Weights of a small mixture-of-experts language model, trained from scratch on English Wikipedia: width 384, 38.2M parameters.
Below are experts of layer 3 (counted from 0) of a mixture-of-experts language model. Rows are named router (the router's row for the expert), gate (a neuron's input weights, with its number), up (a neuron's input weights, with its number) and show model dimensions 192-287. Each number is 500 + 50 x the weight over its row's rms, rounded and kept within 0 to 999. Numbers have three digits each.
Before each expert's rows: "comes after" lists some tokens at least twice as common just before its tokens as in all text. This comes from a sample of Wikipedia text that the model never trained on. Tokens count by the router's weight.

# expert 31
comes after: " |", "|", " was", " to", ";", " were"
router:525507610448520501445440523605484535557413434416498591493492470530487490497577544446506482453429520521523380450467465446578453425460422483450478452473520439519476425494536440526415489462391515546525553554507505472588439514558416482495483440572509427460549521540485459499497542391464532456
gate0:517454504430524431461477461483541439474485402469533433526589515496542512521520489512420476421456554519496372468544397472505355460537446494500452544579447468543506422487473441492397538442447478498548492527374564399503465484518480492409516436532555396460499525441452468511495540544483540542
up0:552451503476559508497517511391537596457445493492510528502541521491515523509489488422474491434435566476397438531521419476531465480497455501495410468625448432527501472504530564482454589473446432476550541558426430430559401564515508566500483454567598513437558539420509471568498572467536449560
gate1:510420527484442576507547531402430557529528616468560588594473488580552522506399450553514498468548476414408457444483504504489533505545441588486518454453388521555496542475598532483558428500518542503563570522510444576484498619528449478601555521526486610487458430435492465558526506611533382490
up1:450562482446405460427449498528534444556453458458500551426562451485458586506422557572492468434458536540483435489452546477491513546421529604423561472489570525436401458613490489613438519518483542513580494563475458487527527491494462484573440611460445516481455507435499465474526514460504534496

# expert 4
comes after: " of", ".", " in", " to", " with", " and"
router:455456420490480550480466514489493555613573581448568501538591507489512519432509529503480501527530409523496566529486524450524451519524481517518523444524448522436544534490539433522457529555482455442518492518477417541430506542533509452546490487481501577561439422462488515439463478538406407538
gate0:553450470390448511455561491601535579511558441542612492495543437548498461528444500574512402473449588486527431476513371516502521528460455446528470599516598396449416440518454512547483419487578462482446546482448535555375482403525497485398563473455534493517496452436439541460573589496441513524
up0:512421477468463506431575462507523538474557525464524464485444603540420538561549564602471440551508566535607459519476460447547532488555512488468401438486524430477443467516529455528468500488511587485464553515543493421438477464592527433447527468558601500539434431426460576465538466549468520491
gate1:470482500571529517518456473510406552616479478500545452503546531513488521514465551607551512466364418399515428586540444461437533525480482508532464504630518515560456427392475514578486484457509608575458465541515501523607465508488490460549493527408544546486601573485442442520479477474456534575
up1:472496566594447472546452499532472614560518489460551580498506517532510509584436532502572444501508414399553382568555403393487504474522585455505489497554485469564441456453429524492426551527437571582491491518487430595595526442514541541527434457478485557517447576517439502457545484483361542498

# expert 17
comes after: " ", " (", ":", "–", "°", " \""
router:555480486478572537561613543461519474645474493485541583440534559440493619613610513467524541505567528481554427522420417442565497584516540538518564463490389580501410516457540524578442579566471557537504547507542488495488451487506602521479523476472394468625427438518469542497456518452460430510
gate0:477543506561584474491471420521485499404521532437489457552616503508557476469521403519552489459449423441563576501513468467503488530477558483515402586490532579481526490482487496443461526545549431477518561499504489523456519492435439408400489501522488445479571529514464464454482586523443542447
up0:496519548565535491452425470509486447508666527503524430477559508530491386486524429459455465558509507469500532489564505514518452576482490444479423481548540509486503451416574492431559469443530492466445539536520548499518545554507468505518473578478533475543505562514511517446480500483493451499
gate1:539473557470599457505519523505501450546454487467416486475611499483572479598496485482352555505445456472454547606525462473505518601433572543415522460385639508490557470549488429538374489481535448544422482560491499449451452516464439424529486512513469480500591453523490544477473636502444527450
up1:448364536483527489476458503478529431511399567401408463481489453355559481442493509530448564445447473425515411525469441455537464539512454472504531447485499560485528469493547500570416494512544456559417457419538476423544491535469446451506514518529562431498522521563532526475399538474489482498

# expert 22
comes after: " ", " (", "19", "20", "–", "18"
router:533495509467456481534436530488485495659460446500538555496497543475562517459501446438480481538430531491542506522446552489375553500458411498617490478551422546583456508534441528501374487502522471541476487523570388430462517449587529561553480578509519480586455477505457494527459560509482451505
gate0:449467481427546482586554521442475555623518510460516484466546523534465438527614534440481498515558448492506534572550579487431515495587515513519484487436510526510557497509496515439435493529582478544471454551546426482451609449507541466576510549365482558540532441467411515455561515506459505433
up0:525551553570528429529483474511511442405587508538454483556580476497501518419398484536569495496487471559545455493451470525495502473551380441570534478530549453558479487548461519556563516467522509427507586464524560451501412492502506485478548443556498467442523540458555520568513407518491487568
gate1:495470455493405515433502421456468520559415439346565512570418526500476472446517491531532423540455552458516552428529357503502471472509486537508388459496466476444455437585475452483494448516424497463519511512493470420436576546508439450470452548461638483444491544426484490566535519609547515536
up1:485510579560527519504494560591471457422428576543447480470477400535549560424416436470482534431513458535494559498476574468489515439562482446494544495462620523427558518370522514466462488513506485496533450429501553551510474550496441535512503531649478503518593430572512462470473500449430536488

# expert 26
comes after: " ", " the", " a", " The", " \"", " List"
router:442534478519474542531469504485492430545505547566590380538449535533450532545426466555470479525510425557588548461546549477573501491469515433486564559472504500511497517532479548494472442564450466541582451501506486536520512500551471625506443542464526546388552420591478478486569476483468560509
gate0:463499431535534588498614388429422516491580533472497448522502499530521476520513505524508557424486475402539426410522464514382425431461454452474434564464486457532554483576463515471517504534475506504581573537443471527539521583533488457414524544432524489462513391527470575450502449502543553553
up0:521476612497604485598494584494434547495481571521484443497394521514464447475498589490547522489514510470505508467449524532581440431437423493517472505560587521567516555528406541462472411568405518479556505531475436501382595551619572497471590499489439531448480492595527614474563516488487528523
gate1:486468498405549465486592451539523476562577451499484467477578495583438495467501500561444462527450514540467490524465434430534537567593510529439444527560410524512437436514570502507565498385493371525465482497425526416450500473400669546517609527476543423572519452524459450496402508567531445505
up1:443539483463456438545552534589439567494522513462553515508443458485500473389421487543531516540534580581532506446459493646501521549568469532464515420433457483532480476547455488486541476527535554475479478529521496418431520512489514560514445475454427455629474612468543499456500528506437546476

# expert 35
comes after: "\n", " |\n", ")\n", ")", ".\n\n", ".\n"
router:481474528527571447470400519577507563390503468479580496563503427511475494514521488563436487393468556499511430403460458461399461530400420552490541444554501506520518546446444492500460445505473488526496480391444492468429444430432550469470434437486398476537417448464526478514562528454552490475
gate0:474493522513594543594509580543545491475581516508516563509461638518464484455518489466536479517552567531480417465383494498516467491556479493457351550487533443579494472447509534504484443502471452464440532576462545499483545445475500547507519423398449546504440524508544494454482574583465437628
up0:491500527482536442585530530553476453550496606531505500532526542438632479478599463435508526491490470426405431533457455459530578505575430636494489570475505571413444514441476427456474523485494520457452580482537479549448510520493502587537437428378575439490494440529364470512521535524432454447
gate1:562451506453512454441528457405558597490511405408484473506582401482487400512515527476459544488482558429460535565536404432528431603550461502487493573516479552516395551529527474550550479489569556434480511549456532572492498446504541543479448397400444498555513408496426485517455555495536471522
up1:521540609563508537502543458562445410552545561552617562475537567525474547574506426494490476568527549606512435437426504517449465502507588554517462468584418489444533392509518409471489493493464399489533483472547512511419401525504613473537433458472505471510438523510481528493582472526494506470

# expert 2
comes after: " the", " a", " The", "'s", " his", " an"
router:476617512512537452531448591506403511529511482606486442439514546417510495496421412503524522483412452504525557484580481429481535448469414487465545503474516438504544466564592624386541551465386597509599472502478565425531453464489510465525470494350533531415532495444529565419432563398428479562
gate0:565505462566537514527499529494455443483536605576505450434433479456453571484518518515544518499389486456460565535516545498443460431514557547514471547535483460416463576505454546537512483434481528474498409523532423413462491524502519541503464559601521475482543498529419527469487494476453640600
up0:491479466501538496515534416551568483520484477472577431504573558506516488429520570434537491622509524642511474439501513529521513676493457488578502495546533503576490503439445418467513576476568496425511530444531524498525377463561542372515546408406435435538553465474492478535470452506522489489
gate1:527515519540487432494392485441464620622552507434523449547583480463502472502545485481413421484468598472531446527537566498561604506481588503458384552581425542399486431479506465540527497530476502397520447491502544544472548533511469495498517413488527498469528461466524537511549450579475545442
up1:505523486576511473508389515522463586513466571506551564500497550564433549549582543443431512579567579538593494498495532458608582500546542592542536511487441560531442541548516450494498504452421508379477534502495541584580531595529577449618514495437394438478516442453462481609566436572520519491

# expert 19
comes after: "-", "|", "\n", " |\n", ":", "\n\n"
router:615428435436462469567517568563477480513442530534495503475586447457464539557494473504525507422501435401506477443460480447572484493480490434630549460472505559426516545533427514588510544560519513573566455439488519429428427456498468382490431533572447492486555476431482496489592492396518515499
gate0:509508592561432515465493551519406477477528536524450451435496503499589463461486518548555455529448453562456497474475518487399518431406483506477426520486509458530500470526543517504504622528606568540504562526485533541525496540500543429439512552559566464446540500602429460485532435510562470465
up0:498515515504555553580421477452467376462436466386533531512450513463476512554446561482545587521484417474562605502626486471502368449562496502455474605485549527503501514509532510503558440552485466354662417446522543482475585535490476558537502457520456506471519559436519561569449505537485478569
gate1:451489437513644471493519453564554542465563571409539483404486545484437546551658483534494560513422600430607471535423425463544467487556520525550555533524503559437460565481557481565521548497560510496542529499498473578508427513484642517530445417561537451511483472526515413495501452443453356441
up1:462393459458638466574449507562492513511458529494517517422511573508464587550526475493511557513469525465488492570416422468501468501467432434526517459450556453428414560524490522422489523450503581563589510501451473480479467502552577491520478478491492561510567484552379491534500506478488479442

# expert 29
comes after: " ", " the", " (", "|", " \"", "=="
router:498554535414474516534480497518500496643528396572538476580477482477508521583551555560536411521504489504544439433558540512487402468518515468530459507502499403613453471614473422475471429530408469477477524436499562534427532443585518505436543544566558504432485504532472563546490494486447526509
gate0:524500495376371485532534447532515514590509415527480500580491482528513436490545445456476350492410541522470495400462533426435509544591519504483500453526444461489444476487476422495541427487448464464423513522440528458479498500501573484451474486454476537532453468598442427506358535605471463542
up0:467528357424515468503474469404443432568542443439507545507531593469530479550461545500550499502531466525475496542495513506497517495494453549464556554515482427517608521595493539456548443517596484491512538484519417522482514536521444437568470531428528524470448475515512490594548535499619453590
gate1:566495454526490538545557548513462582524504595453508368491512477501501537515496491536377532441485530501454493433443564524515504540532547543484496473570510561500524459412518453492552531544604520517515369495437498580519537511499461503481471499467512531528478409510410487476548531444539530474
up1:507490515428543430509478538564469579492543541507527451577460522598505541423542452556498547450524532459594489580446480474437533420489475523403582456626478439512466609420420475457559466502435559495535541506536491473373547483549395421504526460410529482516503492577567577441480558521500507442

# expert 18
comes after: "20", "19", "18", ".\n\n", "17", "In"
router:467629592588410502497517484452542516559475483445514524521574484472536490491605585487564464586426560544537456492507580517415521466435491552439542472529417461480491372503580402476444425352534567417450540483467585597549493509565472473433524527452433473488404594506509463540518468542546516601
gate0:519497439522510478504470401535490496503429465457471605490454514479545479516508529398464435492547527404466513478492399518580420521570505525580502510521393536437496454523474571533523560529535543454493554437409512498506573500538560546568404444404470425556514521488450542507384517482371501440
up0:512491477514482482475545538505511532543455481567508566469420591509445513376499464492448427479487407547446614539532496408567479499486525443566478539434494498509438459458633595329516447494539480526505576576443478575500522460535472489544486470449487443439533503359503482402545533578519489492
gate1:503541419435521416598603582406432509570542561533532540586504424486438470524651570512495472577454464517509530451591567523537597547562454564509496574506474462494512455532576479520488449517572458578522547520464616442451505518454536494573509460507579540443506506428452488532531493588433456525
up1:450491462468547497506556546526477539505495516507528455606499501419454572442420545482452491456429514473437504379526510497474590628553496492535512525523529538383487458517551451401516493510520513514442523456484567504559471540486548575484474473425464466554542507488590364532518635526539493569

# expert 5
comes after: " ", " (", " \"", "1", "0", " No"
router:585443481485584529473552444534534518620582552541535534546519568594423464487542623508463499496570474530487507480469529445456522465514507516504500476533441523475525560533466533477465596535512518467446457513538521440388540553529476534575574534484382501497520486516505490414463436507465391501
gate0:481387553505510455477546495439536489526495536483455376531562547515448515592498512512482541437456429468473559580501509513488481516482511434610470604494450542464484439526571461535453468543619494539523475628525520510430478434461562462519478511468458540483562530582463579457555486478455479398
up0:519544424500551498479527449486426530482432477553477505480519526560439427454459536477460501444521483528507656526474502576532507492378412438556420597505467551449486520561579485471479472560541539523513525411463585466462634513503635562505573556454478542493559475549474567509596492440489488574
gate1:498483469509543582577485463511551517552419465469507465347436509448521554469493571440404435510466497416495455504463489513537453515513512482514471382557567561374532538456520488532451515452499505461489471518507571500529485531509490485585496467507473428527533522453546511455461540419404592478
up1:572490501515583395554487473472465545466451436452494495584467448511442565458463512503574445451510542529417481530537514564532549447491452452537548576490558599489384529500515455487506459552424477466455508530503514475497555510509501547475508449552546402477543527479540562490518536543570413589

# expert 45
comes after: "20", "19", "–", " to", " a", "18"
router:443424472523460536438530526554477466618452532411508523485516453531536420495546479442538498464526585474530452539392447533500534442469536500422457443446532520459439476459422401542490493532530527523415518549426431471505550574482407466466476441513517468485526519576475446522574537515466544425
gate0:490486464534504604424557494453450500572507446469477564460547452460423437584586502477546552487519563526460538512594551540487427509503597562494549475577474438477616588475439455522486406422491494490551529465434514582502472486397516501534469365510486516543534469559517515440518461398518528547
up0:562542501517394469517491455569661512470556471471495567480424500613665556538449482525501436580526489458576506501435449474516571467510501490521544464489485528550450475554533488471512498557517544483471444492550521536529581446555493479509485604463416475473437478471489483462576471538496464559
gate1:502502453499577562503506507499531599553491493474604449496546636481439563518511599524407393511578477502486508599451559495499565485481493553558561473539492418464538557515486480486506525423557606512583509439528466485457535467564464409493581455468483487495466471439520596517340449588473541570
up1:586531450510467513619606542471432519404407589536498572536472506587552535463440370520491478437427545449537525553555528483446519506496471527533491525579559565576493464487598457540510392589531473508548536435470475550459536527444558454559491550513495450523491419413581468538599587456552445440